Experts of a small language model.
Size: width 192, vocabulary 8192.
Experts: 64 experts in each of 10 layers, 3 picks a token, a softmax router.
Training: a variant of Muon for the experts, 461M tokens, 5085 steps.
Below are experts of layer 3 (counted from 0) of a mixture-of-experts language model. Rows are named router (the router's row for the expert), down (a neuron's output weights, with its number) and show model dimensions 0-191. Each number is 128 + 32 x the weight over its row's rms, rounded and kept within 0 to 255.
Before each expert's rows: a language model's description of what the expert responds to; "comes before" lists some tokens at least twice as common just after its tokens as in all text. This comes from a sample of Wikipedia text that the model never trained on. Tokens count by the router's weight.

# expert 19
Clause commas and conjunctions. Commas after a complete phrase in list or clause breaks, plus and, semicolons and parentheses, e.g. "atrophy, and", "DDT, which".
comes before: "and ", "the ", "which ", "but ", "he ", "who "
router [151 122  98 119 103 121 124 241 145 117 124 206 125 157 104  99 137 144  81 167 148 130 122 157  75 130 108  89 109 123 255 160 142 126 103 204 125 127 124 135 119 152  95 145 171 114 110 136 111 196  95 111 146 141 110 108 141 131 116  92 191 118 121 159 122 148 139 108 137 124 139 134 136 193 129  74 119 158 155 108 127 149 157 128 108 139 114 137 158 146  73 153 112 131 105 100 140  90 140 183 129 153 121 115 137 111 151 109 146 148 147 155 167 138 137  90 129  63 140 148 140 106 146 122  93 111 111 162 144 133  96 125 133 168 116 136 139 116  95  81  50 120  80  91 148 114  95 123  97 153 116 221 149 134 134 134  91  93 114 126 124 114 127 245 133 125 129 179 136 139  98 138  84 171 138 132 169 129 127 164 158 119 173  99 138 127 134 156 123  79  21 121]
down0 [113 108  77 114 132 146 133 135  73 136 190 155 125 199 119 160 120 115 131 163 150 123 125 121 161  70  77 101  98  73 229 139 125  79 128 129 146  95 133 122 136 146  96 137 184  92 128  98 107 122 100 101 150 125 128 121 111 151 133 130 178  69 138 131 143 148 117 103 107 160 130 118 173 131 127 102 159 125  86 128 103 101 152 162  88 162  97 120 169  46  80 157 107 111 130  52  89 125 160  67 133 132  94 192  90  95 150 129 149 136 122 130 120 198  93 149 109 188 117 140 124 114 106 109  66 122 161 177  75 144 141 154  77 146 156 123 169 142 103  85 142 145 114  69 122 147  74 171 153 162 169 147 185 126 120 114  99  78 116 119 108 166 161 138 165 123 136 161 148 152  92 157 121 128  96 170 163 166 108 157 135 113 149 126 154 101 249 153 117 101 105 109]

# expert 52
Name endings, first names. Given names and final pieces of personal names in tables and credits (Har-vey, Billy, Ros-anna), plus sentence-ending periods.
comes before: "| ", "(", "and ", "of ", "|", "The "
router [ 99  90  93 159 154  96 100 157 156  92 169 154  98 163  93  98 158 156 169 158 114 150 154 167  85 172 101 149 104 156 166 159  87 107  97 192  85 166 159 162 162 164  92 157 165  89 142 169 110 155  92 166 143 148 155  94 110 107  90 103 159 104 157 166  97  88  98  83 167 123 159 163 145 149  93  97 156 160 159 152 129 178 167 100 154  96 166 165 105 162  98 160 104  95  96 105 157 156 161 170 158 154 160  98 155 153 162  93 167 158 162 159 157 153 164 152  81  92 100  87 122  90  95  86  94 143  90 153 169 149  99  92 162 152 160  92 101 157  85 109 100  89 100  98 162  86 101  97  92 163 166 184 156 159 153 155  97 163 100 101 151 101 165 139 162  92 150 150 158 159 162 154  98 163  99  94 169 103 171 154 126  84 157  79 110 136  96 159 109  92 108  92]
down1 [122 116 130 210  66  99 115 129  99 145 116 131 115 158 190 129 157  55 166 142 193 139  93  84 175  80 112 154  92 158  96 147 142 105 151  99 117 130 117 124 148  52  90 214 146 121 153  98 140 119 150 125 108 100  79  86 132 189 136 112 119 110 118 148 112 169  95  87  70 150 173  80  94 151 118 157 151 120 124  86 132 137  84 116  74  91 130 108 123 110 140 151 118 130 152 138 127 134 118 110 175 114 189 132 115 110  71 118 166 144  92 126 108  50 174 124 103 124  87  93 115 127 143 141 138 163 161  92 105 141 106 192 217 114 117 155 145 157 104  73 158 142 148 139 140 143 211 141 135 167 131  87 129 169 153  93 110 150 128  94 182 115  99 143 161 131 196 114  90 130 123 122 122 100  96 139 120  94 131 202 106 150 118 126 153 153 126  85 168  74 154 166]

# expert 26
Number endings, reception. Final digits of years, vote counts and measurements in tables (198-3, 31,23-3), recep- of reception, and commas ending list names.
comes before: "| ", "|", "(", "by", "Angeles ", "film "
router [ 96  92  89 163 156  98  96 157 158  97 164 159  90 153  95  96 157 160 162 163 112 167 157 161  96 163  95 149  93 155 154 161  97  95  98 180 104 160 165 160 159 166  94 155 161  95 144 159  97 155  93 166 155 161 159  97  97 101  96  97 167  92 163 160  95  93  97  94 160 106 164 158 156 161  95  92 157 162 164 155 145 158 160 100 161  98 160 160  96 160  98 161  97  92  99 112 159 153 163 163 165 164 161  93 163 150 151  98 163 157 161 162 159 159 168 160  91  94  99  96  96  91  96  93  96 155  92 160 160 157  93  98 161 151 164  96  93 160  94  87 101  91  96  93 161  96  97  98  94 167 159 172 157 163 156 159 102 163  97  98 158 100 165 149 159  95 143 153 164 157 163 161  93 170  95  96 162  96 163 160 140  95 157  94 117 139  94 164  99  93  98  93]
down0 [130 104 122 131  60 113 117 127 126 123 143 124 105  99 139 128 120 124 176  96  72 137 127 113  98 166 164 118  85 148 148 124 141 138 148 134 104  96  63 119  94 101 119 146 144 128 128 195 123 108 126 127  70 124 115 127 121 174 114  67 111 138 137 139 149 163 116  88 140  78 129 173 161 118 153 161 114 140 140 156 138  71 172 110 187 110 165 157 158  83  88 156 184  59 111  35 171  64 151 164 111 170  55 129 117 167 157 136 124  81 168 155 104 147 125 127  91  93  95  94 124  60 135  70  75 133 167  76  91 200 165 145 147 112 147 106 133  98  88 125 150  83 142  69 124 128 107 100 114 144 150  89 130 134 104  52  53 118 115 119 106 162 132 123 121 150 189 121 124 108 149 104 157 157 120 167 144  76 155 133 128  69 155 131 126  74 122  81 168 146 170 103]

# expert 56
Word-final spaced tokens. Tokens ending a word before a space: final digits of numbers, single letters like B, C, and the article a.
comes before: "| ", "|", "(", "was ", "and ", "in "
router [ 94  91  96 166 149  95  99 153 163  90 165 161  99 148 101  90 165 165 163 162 117 165 153 161  94 163  91 147  95 162 150 157  87  94  98 183  98 160 162 162 160 159  98 166 154  98 125 164  96 157  89 160 155 160 165  99 100 102  94  96 166  96 159 165  91  89  98  95 164 107 158 149 149 155  98  93 160 170 161 154 163 159 159  96 152 104 164 165  95 162 104 157  98  90  99 109 155 156 152 168 162 154 164  95 153 159 146  96 168 158 155 162 158 162 165 163  92 100  90  95 113  94 100  95  94 161  95 157 164 148  90  98 159 154 163  90  91 157  88  93 100  99  94  94 162  95  96  95  93 163 156 171 158 159 163 158  96 163  96  99 163  95 158 143 164 101 145 158 154 158 159 162  94 164  99  88 160  89 165 158 134  97 162  90 103 141  95 165  94  95  98  92]
down0 [ 99 123  86 100 171 149  93  93 171 135 159  79  43 177 135 162 143 121 113  27 130 160 131 131 123 152 112 149 118 135 108  83  93 113 139  81 141 118 120 158  82  89  93 180 181 141 141  78  79 174 144 123 164 146 165 124 119 135  99 141 134 119 107 146 139 122 196 201 146 145 143 116  86 175 123 108  95 132 160  90 154 127 119 143 136 123  90 152  91 137 119 188  91 111 102 109 149 127 135 137 127 145 127 194 119 114 146  76 132  87 137  86 111 191 123 104 139 173  57  77 122 127  82 149 101 154  69 126 131  92 185  90 185  79 131 122 130 135 112 169 104 135  78 193  95 125 141  96 145  89 117 165 106  97 136 178  99 115 128 167 172  87 171 117 139 151  79 146 183 110 143 155 155 142 172 125  86 154 147 121 163 189 101  84 158 113 103 121 143  77 135 127]

# expert 45
Noun endings before punctuation. Word endings and compound heads right before a comma or full stop, e.g. Farmhouse, Royal Opera House, Hitchcock, reconnaissance.
comes before: ", ", ". ", "s ", ": ", "\n\n", "'"
router [ 92  95  93 163 156  90  98 155 161  98 158 156  96 152  94  93 161 165 158 161 110 164 159 160  98 162  91 146  93 150 155 162  94  98  97 184  97 162 155 164 157 166  96 158 160  98 146 167  98 160  86 160 162 157 163  94  95 106  96 102 164  96 162 157  94  88 104  98 156 114 159 160 156 157 100  94 162 163 159 151 144 158 166  99 164 100 161 163 101 164  96 162  99  97  98 104 159 156 158 156 161 165 162  97 164 151 161  95 164 153 155 160 156 163 168 164  95  92  90  95 115  91 100  92  92 152  91 160 165 159  95  92 165 154 162  92  94 160  87  89 100  85  94  93 162  90  98  98  93 159 159 166 163 165 163 160  98 163 103  93 164  95 165 150 157  96 151 158 164 159 158 160  99 163  99  95 163  97 160 157 129  99 166  89 115 144 101 160  95 101  98  99]
down0 [124  95 149  99  89 172 144  73 110 113 104 111 137  73 107 138  97  89  86 126 129  77 142  78 143 143  88 148 150 115 171  55 117  90 146  86 146 138 129 109 129  73 106 147 119 127  80 111  96 113  88 180 157 126 110 140 111 138 154 177  33 146 131  58 170 113  74 135 106 166 126  85 130  89 127 122 191  76 137  87 115 126 134 172 156  69 182 134 130 106 180 159 133  65 128 169 122 168 113 156 154 144  97 149  67 178 112 133  75  68  87 119 208  83 138  64 135 144  93 109 179  94 132  87 108 148 134 168 160 141 105 108 155 157 122 117 118 168 159 186 127 116  73  82 101 115 131 141 155 152  84 112 134 118 135 164 146 143 120 111 140 153 131 127 138 156 122 182 146 134 109 111 123  79 106 109 104  82 121  98 160 154  73 101  55 134 146 140 146 139 108 147]

# expert 37
Word-start stems. Opening stem of a longer word before its ending, like Banglad-, deliv-, environ-, tran-sport, cont-ents, and first digits of years.
comes before: ".", ", ", ". ", "\n\n", ",", "s "
router [ 91  89 103 165 154  96 102 153 163  90 162 157  90 157  93  96 158 161 162 164 101 165 161 161  88 162  93 146  95 157 152 161  95  96 100 184 103 157 156 162 161 162  89 163 160  95 145 161 101 149  94 165 159 159 162  95 101 102  93 101 165  96 159 163  88  99  99  94 160 114 160 159 148 154  94  88 166 161 166 153 138 158 160 100 158  99 164 159  93 163 100 160 100  98 100 113 163 155 156 161 167 162 160  98 159 152 147  92 167 165 158 164 161 155 163 157 103  90  89  90 114  99  92  93  89 158  88 159 169 158  93  96 160 157 166  94  98 158  96  92  99  97 101  93 164  97  95  95  99 160 158 164 157 163 164 160  94 165  92  98 160  95 162 152 161  99 155 158 165 158 159 163  98 162  96 103 165  95 162 158 139  98 160  94 118 139  94 158  95  93  95  93]
down0 [154 102 177 153 167 115 143 131 125 176 116 110 130 156 138 169 124 130 118 151  81  63 123 121 141 159 102  75  39 106 147 140 107  82 139  78 125 121  91 101 152 143  65 164  66 124 140 120 151 122  93 116  96 118 159  63 150 127 175 138 131 125 171  67  85  98 209 134  86 158 174 136 155  81 100 153 103 122 108  98 149 115 180 188 132 130 165 174 115 102 141 150 184 101 153 129 104  85 102 176 108 122  70 155  95 154 107 152 120 119  99 117 147 139  95 107 155 117 132 123 193 140 101 207 102 142 161 111 118  84  98  89 162 143 104 132 156  76 134 110 102 108 112 162 111 133 101  61 206 129  93 121 124 180 136 132 117 167  69  67 145 169  96 112 109 142  97 125 115 132 142  90 162 137 160 156 130  70 119 149 130 163 155 212 142 163 109 140 129 142 121 154]

# expert 59
Word endings before prepositions. Final pieces of words such as ed, ing, tion, n, e, way, title, followed by of, in, to or and.
comes before: "of ", "in ", "to ", "and ", "(", "was "
router [ 94  92  95 160 154 100  98 157 162  97 159 159  88 155  94  90 165 158 157 162 112 159 154 164  93 162  94 146  98 158 159 160  93 100 100 189  96 160 159 160 160 166  92 158 154  95 136 162  98 159  94 165 156 157 160  97 101 100  92  96 163  91 163 152  90  88  99  97 165 115 163 161 151 150  98  97 164 159 163 158 150 163 156  96 153  96 166 163  94 167 102 163  93  97  97 107 162 162 162 165 157 155 163  92 156 154 150  96 163 161 155 164 163 162 161 161  97  95  95  92 108  96  96  95  93 156  96 155 162 149  94 101 162 157 168  91  92 163  88  88  99  92 100  94 165  93  95  98  97 167 156 170 158 162 160 156  97 161 101  95 159  97 166 149 162  98 150 161 164 160 162 159  97 158 103  97 161  95 160 157 140  98 163  93 112 148  92 164 100  93  96  98]
down1 [171  90 118 130 111 148 142 140 100  78 138 124 129 100 158 138 149 137 116 126 107 150 100  98 201 151  91 129 182  99 169 171 120 156 126 111 141 163 197  89  88 160 182  95 147 102 142 111 125 102 153 126  94 153 124 134 116  96 137 140 158 152 165 225 153  71  73 145 173 145  78 100 160 145  89 138 141  69 133 166 117 111 180 106 154 143 140 174 124  96 145 128 191 121  92 135 110  69 119 149 110 155 106  97 107 161  83  97 139 149 121  45 107 152 145 120 116 161 144 168 162  58 129 131 160 140  66 176  64  96  80 124 135 202 104 172 127 109 164  87 101 102 146  88 133  97 160 147 124 151  82 185 111 103 127 144 138 113 147  77  88 142 123  84 129  77  70 164 115 124 100 108  81 153 114 155 121  87  63  92 117  86 114 135 109 137 149 151 115  90 101 143]

# expert 29
Verbs and numbers before complements. Past participles, -ing verbs and day or ordinal numbers before their complement, e.g. retired to, starring, July 19, 14th.
comes before: "| ", "to ", "in ", "by ", "|", "on "
router [ 96  93  97 160 154  98  95 158 162  95 168 153  92 159  94  91 160 158 159 162 107 163 153 163 100 163  95 149 102 159 158 162  87 102  94 179 104 157 164 166 153 159  89 156 163  93 147 160 100 165  96 159 155 161 156  94  98 104  90  94 163 104 165 159  92  92  98  88 156 121 156 160 147 159  92  93 161 166 169 146 141 160 156  96 161  95 161 165  92 155  99 156  97  96  93 105 159 155 160 163 161 163 159  96 162 154 155  94 164 162 156 159 153 159 166 158  98  97  91  94 102  96  94  92  97 150  88 160 162 153  95  96 154 157 160  92  97 162  93  96  98  92  94  89 160  94  96  97  97 162 160 171 159 165 160 159  97 166  96  99 162  98 165 143 163 100 153 161 157 164 156 162  90 166  94  98 160  91 156 158 143  99 164  93 111 137  90 162  95  94  96  89]
down0 [151 129 181 147 115 124 131 122 126 116  88  83  91 144 119 181 203 170 228 130 113 127 157 110 140 121 111 167 138 156  89 101 135 160 118 199 106  97 105 199 176  99 104 135 135 136 155 119 132 117 131 169 132 143  58 118 143 129 164 143 153 102 109 113 149  37 184 159 103 119 174 136 124  72 170 123 159 101  67 159 161 124 127 204 168 173 123 140 120 123 134 168 163 145 173 143 134 174  90 131 182 119 120 117  74 167 106  87 130 132 175 210 133 136 128 101 146 115  94 127 158 117 138 151 107 125  81 122 137 124  88 103 119 142  84 155 115 104 189 118  68 112 110 103 128  49 115 129 115 148  98 138 151 125 133  96 143  72 155 138  97 164  96 107 131 131 115  88 114 132 159 132 151 140 140  78 139  66 160 102  73 186 117 148 164 145 182 118 103  95  82 118]

# expert 22
Directions and parentheses. Opening parentheses before dates or names, and direction or institution words like North, University, Kingdom, early, in election and location tables.
comes before: "| ", "of ", "born ", ": ", "199", "201"
router [ 96  88  96 156 156  93 104 154 163  94 158 156  96 155  92  92 160 161 154 163 113 159 157 164  95 157  96 144  96 162 158 162  90  99  94 174 101 157 163 159 156 161  90 158 159  95 136 158  97 157  93 161 150 156 161  99  93 103  96  94 170  95 160 166  93  95  94  97 166 116 157 158 153 155 101  96 163 157 166 156 144 157 157  95 161  95 160 158  99 164  98 163  98  98 100 106 159 151 165 162 158 164 165  90 162 157 154  95 161 157 163 168 162 161 168 162  89  93  96  98  94  99 100  93  90 154  90 160 167 158  98  93 155 156 162  91  94 161  90  91  96  92  96  88 163  95  95 102  97 168 165 169 159 164 159 161 100 163  94  96 162  93 170 150 157  97 148 158 162 152 163 160  93 163  94 100 165  92 159 156 137  96 162  95 112 136  95 161  99  92  98  96]
down0 [120 107 191  81 128 103 128 117 140  91 132 108  84 151 147 102 129 142 159  74 175 123  74 112 177 162 119 178  86 170 181 132 126 149 108 166 185  47 169 139 111 115 188 113 187 143 176 142 130  89  82  73 165 153 150  90 114 144 127 173  98 102 124 120 132 186 133 125 104 173 120 150  95 190 124 106 115 166 165 128 132 103 179 129 120  67 135  79  87 178 130  92  85 132 141 160 135 126  64 145  61 175 167 170 147 163 115 156 122 119 152 209 104  99  94 140 147 131 104 140 117  97  80 103 162  92 126  94 152 136 156 127 136 185 111 107  92  93  84 137 128 106 111 103 176 100 134 105 153 118 121 154  99 111 140 113 134 109 123 124 117 155  91 121 154 162 150  57 134 120 146 139  92  89 174 120  65  87 161 101 112 134 137  97  83 104 157 148 112 137 214 118]

# expert 31
Word-internal fragments. Middle or final pieces of longer words and names, such as aw in awareness, ati in Cincinnati, year digits like 201-6.
comes before: ", ", "–", "; ", ". ", ".", "'"
router [ 94  94  94 167 152  97  99 156 156  94 162 160  96 158  95  91 161 157 170 163 112 162 160 159  84 163 100 146  97 162 149 165  85  91  99 175  97 163 160 164 159 157  93 158 154  93 134 161  90 156  91 164 155 157 164  97 100 105  98  93 160 101 167 157  96  97  95  94 160 112 160 156 150 157  92  91 159 162 162 153 131 160 161 101 164  97 162 160  99 168  92 162  94  94  99 108 163 155 168 164 161 160 161  98 162 150 148  92 157 156 156 160 156 163 163 159  96  93  88  95 111  93  94  93  97 155  95 153 157 159  90  95 161 153 163 100  98 156  94  86  94  90  94  92 156  89  96  96  94 163 161 160 159 168 161 156  96 165 102  99 162  87 162 144 158  99 150 158 166 163 159 159  93 165  94  98 163  93 167 149 136  99 161  91 124 150  92 160  98  94  95  95]
down0 [155  94 140 153  92 106 123  95 196 142 148  61  79 137 112 166 145 151 198 109 100 112 145 159 111 107 137 114 119 182 118 142 121 115 148 149 137  76 103  98 101 116 139 142 152 136 109  95 124 157 171 111 185 130 174 112 134 125 142  87 143  98 110 173 137 164 108  77 108 149 146 194  98  81 128 156 119 157  86 136 139 188 105  48  95 149 116 124 146 101 135  71 113 113 142 131 154 146 100 126 104  93 142 201 107 175 133  88 122 111 167 115  96  96 135  88  88  74 107 123  93  19 107 155 167 145 112 159  67 108 155 121  62  92 113  76 128 179 176 120 133 101  68  96 192 128 170  90 160 122 109 110  93 177 162 106  92 134 187  94 171 137 115  60 119 177 141 102 155 144 106 142 149 137  98 143 141 124  90  75 154 114  88 130 123 119 128 143 145 124 168 121]

# expert 57
Have/has, section headers. Has, had, have after a subject, words opening section headings like History and Geography, and closing parentheses in place and species lists.
comes before: "| ", "been ", "\n", "a ", "|", "is "
router [ 92  94  91 167 154  99  96 153 162  94 159 161  94 161 102  94 160 166 162 159 115 163 166 164  90 161  92 145  95 155 150 161  93  94  98 179  97 156 159 167 159 162  89 156 157  97 142 162 104 156  97 160 160 162 159  97  97 105  96  95 159  96 160 161  98  91  97  95 164 109 162 161 149 155  99  90 161 165 159 145 146 154 160  95 162  98 163 159  91 163  96 158  96  94  97 112 158 150 160 164 163 166 164  94 162 152 152  93 157 155 166 164 160 160 159 160  94  92  96  98 103  94  95  94  93 156  90 155 160 153  97  95 163 158 165  90  96 161  85  91 100  93  98  92 158  97  94  93  98 166 159 172 162 163 156 163  94 166  94  99 162  96 166 148 159 104 143 157 161 159 163 164  95 169  93  97 158  93 163 160 123  97 163  92 118 138  95 157 100  97  98  95]
down1 [ 89 126  78 153 166 157 139 125 136 129 209 129  90 143 135 108 119 123 154 117  86  96 107  96 118 176 107 127 130 136 125 119  17 171 172 139 139  93 137 156 173 137 143 128 161 129 117  71 140 105 117 138 162  88  89 140 144 137 159 148  48  97 145 123 123 182 138 144  98  66  97  99 122 140 120  99  87 152 149 157  96 155 114 171 165 176 146 156 104 125 170 140 170 128 141 133 135 151 122  77 128 142 144  88 103 140  75  78 114 188 184 123 127 146 155 188  98 189  96 119 125 151 162 119  77 142 140 126 114 127 104  45 165  86 121 144 195 146 117 113  59 104 216 121 128 188 105 139 100 142 123  95  98 119 146 124 140 133 108 139  65  75 111  71  91 130 128 155 109  57  76 146 180 140 137 126 132 139 128 122 160 144 107 143 161 169 112 149 146 107  64 133]

# expert 44
Years and numbers in tables. Year pieces and numbers in table cells and parentheses, such as 200, 201, 198, percentages, and words like years and century.
comes before: "| ", "|", "(", "0", "2", "5"
router [ 87  90  89 165 155  93  95 155 162  96 163 160  94 155  98  88 158 165 159 159 117 167 159 158  92 164  99 152  94 151 155 162  96  97 106 181 107 161 159 161 166 162  88 159 158  99 143 164  97 160  91 164 154 157 163  89 101  98  93  97 165  99 162 153  88  95  97  82 169 118 161 162 142 155  97  94 160 164 152 152 150 165 157 100 160  95 164 159  95 162  99 162  95  88  91 113 154 152 166 168 161 162 157 104 158 154 145  90 163 158 158 162 156 159 167 158  92  88  92  96 103 103 103  94  90 149  92 153 169 157  95  98 169 155 167  99  94 155  96  95 105  94 100  94 165  95  92 101  99 167 159 165 164 160 159 162  94 162  99 100 161  88 163 146 162 100 141 152 160 159 164 165 103 162  93 100 161  91 161 156 139 100 168  93 114 141  97 164  97  98  92  95]
down0 [169 115 176 144 104 142 124 132  87 169 181 106 157 136 178 134 137 166 129 138 131 114 139 146 120 119 103  71 153  80 117 161 181 170 120 135 161 110 156 125 126 103 118 161 113 210 163 123 146 165 112 113 136 128 157 166 140  80 135 142 105 130 135 117 153 215 182 150 148  60 157  88 103 136 166 154 137 147 182 152 156 188 174 150 146 108 122 155  76 107  99 135 148 120 140 137  83 136 103 144 102 119 109 156 100 144 106 119 175 172 145 168 194 181 117 174 135  62 205  75 129 156 154 158  97 159 110 119 105  92 180  97 121 155 146 109 186 117 165 147 112  80 111 149  93 152 120 130 111  95 101 170  93 170 123 102 190 189 101 148 127 129 113 136  86  97 133 111 171 111 102 136  91 163 149 145 139 132  91 127 163 124 113 126  61 166 167 151 179 199 160 198]

# expert 5
Main verbs after subjects. Verbs right after a sentence subject, mostly was, is, were, became, had, took, said, plus === section-heading markers.
comes before: "the ", "a ", "to ", "in ", "by ", "not "
router [ 99  94  95 161 156  99 105 155 173  94 156 163  90 156  95  89 159 161 165 169 114 162 157 157  96 162  94 139  97 157 151 161  87  98  95 189  95 156 155 162 154 160  91 161 159  99 132 160  96 161  97 163 158 159 160  99 103  95 101  99 163  99 161 164  94  96  93  95 158 111 164 153 151 155  95  97 158 166 169 157 140 162 152  98 158  94 165 161  87 163  98 161  99  89 100 101 162 159 162 158 159 165 162 100 164 152 146  96 157 158 156 166 162 156 161 161  96  93  97  95 107 103  98  97  98 153  90 160 167 162  89  91 159 151 162  94  98 167  88  95  91  99  94  98 159  85  97  96  97 164 162 174 161 160 161 158  90 163  93  97 160  90 156 148 162  98 152 160 157 154 163 161  96 156  93  96 162  93 162 159 111  99 157  93 125 149 100 161  91  89  94 100]
down1 [179 101 122 139 114 142 123 163 128 189 115  56 152 163 105 112 135 124 116 113 106 175  83  96 123 138 151 102 137 208 106 129 131 156 116 111  88  84 145 127  65 121  73 108 113 123 149 102 124 133 193 176 140  69  87 147 122 122 148 146 159  80 110  95 151 183 159 130 102 147 127 108 125 138 114  89 143  99 104 100 134  88 135 129 125 127 130 142 212 108 158 132 108 126 159 172  57 139 119 112 183  82  87 182 140 128 155 154 125 184 121 152 134 147 103  93  85 116 159 167 172 137 170 106 166 127 127 132 191 141 140 128 114 164 156 173 116 154 135 113 150 134 152 107  85 119 148  38 145 106 171 147 203  98 111 156  73 153 124 172 184 149 127 191 111 154 143  91  94 160 153 105 138  68 150  81 144 147 183 140  43 169  77 158 136 126 143 121 167 124 109 102]

# expert 51
Digits and name pieces. Single digits inside years, codes and phone numbers, and pieces of place or species names, e.g. Stein-burg, Bill-berg-ia.
comes before: ", ", "–", ".", ". ", ",", ") "
router [ 96  94  94 171 155  96 104 154 160  96 162 148  91 162  95 100 155 166 160 163  98 161 161 165  97 165  97 148  92 159 158 157  86  94  97 177 100 157 157 163 157 160  85 154 158  97 142 161  96 160  93 164 151 161 156  90  96 104  92  96 166 102 161 166  98  96  99  92 159 114 165 160 152 159  95  86 168 160 160 159 142 161 157 100 160 104 164 153  93 161 103 164  97  95 102 119 160 157 165 164 157 157 160  98 160 154 157  97 163 158 162 162 159 155 165 162  93  97  90  96 100  96  95  93  94 152  86 160 165 159  92  97 163 158 167  97  99 159  92  83 106  96  95  94 161  96  99  95  91 158 157 162 157 162 166 158  96 168 103  96 162  92 166 147 162  96 150 159 159 155 158 155  93 166  93  99 159  88 155 160 144  96 166  96 125 142  93 159  93  92  95  95]
down0 [137 156 143 175 153 221  95 117 116  83 185 102 115 135 108 145 140 123 140 112 183 136  84 211 197 159 119 128  89 123 167 115 143 119 233 101 117 137 106 105 117 132 133 141 101 146 162  98 151 137 145 142 149 127  67  92 120 182 146 137 141 168 172  95  92  50 200 181 102 168  98 128  69  36  78 118 112 156 150 166 152 168 108 148 166 135  86 100 115  78 172  78 143  95 132 115 161 113  96 177 137 130 105 128 101 173 143 120 189 130 106 159 169 130 136  89  66 128  88 103 135 132 112 136 100 140 147 120 113 151 101  93 142 132 181 139  90 119 119 110 119 148 189  79 140 112 104 161 130 110 112 135 127 130 113 115 142 148 150 118 174 144  99 144 191 130  98 126 139 159 151 171  80 108 136  85 167 154 170 106 126 155 144 154 118  95  75 133 136 105 123 102]

# expert 35
Plural and noun endings. Word-final endings like -ers, -ations, -els and words like also, States, order, before of, and, in.
comes before: "of ", "and ", "in ", "to ", "(", "were "
router [ 91  90  95 166 157 100  95 159 158  89 160 155  93 157  94  96 162 161 159 165 108 161 152 164  96 162  91 150 101 157 164 157  96  96 102 180 100 156 162 163 160 169  89 161 165  91 146 155  96 158  95 169 154 163 156  96 103 103  93 100 159 101 159 167  96  96  97  99 165 114 157 153 149 156  94  92 163 164 162 155 142 160 159  96 155  92 161 161  95 164  95 155  99  91  96 109 163 157 158 163 161 161 167  97 164 152 156  97 165 156 158 156 163 158 161 156  95  95  95  95 103  97  97  93  98 153  94 158 166 156  98 102 163 157 162  98  96 160  86  94  95  89 100  96 165  93  94  97  96 164 159 162 162 161 162 159  90 166  98  96 165  94 160 148 160  95 154 157 162 161 162 161  95 164  98  96 162  96 162 162 138 100 159  91 111 137  96 165  95  94  93 100]
down1 [ 60 190 127 152 117 123 162 130 130 154  53 123 186  91 164 121 175 221 189 124 132 142 119 177 103 133 114 123 100 176  93  91 138 166 120 139 140 109  84 149  85 158  78 138 122 137 156  97 103 136 139 104 144 123 162 143  93 157 174  57  90  94 123  87 128 121  97 117 126 107 111 132 125 114 135 146 102 164  82 108  54 107 115  94 138  67 160  88 108 146 146 169 106 149 164 141 138 107  95 112  95  71 137 144 153  56 155 118 108 126 141 145 138 123 166 135 116 124 148 163 238 106 116  96  88 107 140 146 108  80 161  95 147  95 156  99 107 148 186 152 107 152 126  74 121 113 122 125 199 194 149 118 180 130 129  94 150 124  81  93  86 153 123 125 177 122  93 127  97 120  91  92 147  91 102 141 121 119 110 161 125 110 100 130 190 104  96 175 145 135 117  59]

# expert 6
Mid-word fragments. Word-interior pieces in lists, infoboxes and taxoboxes, such as Arachn-id-a, ad-ult, br-omide, and labels like Phylum, Kingdom, Born.
comes before: ", ", ": ", ". ", ".", "-", ") "
router [ 96 107 115 155 204 115  30 129 124 122 147 117 115 176 119 107 177 150 156 120  60 145 167 131 130 156 140 212 105 131  97 133 112 125  88 106  46 129 149 133 163 123 135 121 174 111 185 134 116 133 124 145 114 148 142 114  12  53 110 118 131  73 126 132 117 107  99 116 127 139 133 144 148 170 109 115 147 140 130 131 108 232 145 115 165 123 138 127  91 144 122 122 120 136 131  81 136 144 156 138 179 133 141  60 119 204 195 115 135 141 142 131 155 125 137 182 121 132  95 119 146  94 125 117 115 218 116 163 123 213 110 106 129 133 143 125 123 118 128 129 116 148 108 102 112 116 128 110 129 122 149  89 116 156  97 148 101 150 128 108 151 122 144  82 159  92 165 146 164 139 255 164 139 131  99 129 164 116 149 142 136 107 132 131  76 188 121 126 105 121  96 133]
down0 [103 167 150 139 134 123 113  83 122 108 132  98 118 127 154 185 118 137 228 141 100 122 100 171  46 135  98 127 113 192 192  83 153 152 207 137  95 175 158 135 191 165 179 117 130 138 101 139 116 144  95 107 126 183 137 139 153 121 128 134  96 116 134  87  97 108 120  87 168 155 131 132 109 150  86 131 163 121 156 120 119  54  95  57 131 180 122 140 105  99 144 148  35 132 118 137 130 150 149 195  49 110 121 115 159 183 154 131 145 130 130 142 133 120 132 147 114  98 151 121  97 133 164 130 113  84  84 123 109 104  97 202 172  97 152 127 145 143 142 144  75 145 140 145 138  93 130 143 107 200 136 210 156 167 124 120 108  93  52 130 114  97 143 118 105  76 107 151 105 171  85 131 107 178 125  77 165 113 155 106 142 122  86 135 120 121  86 127 159  98 142 142]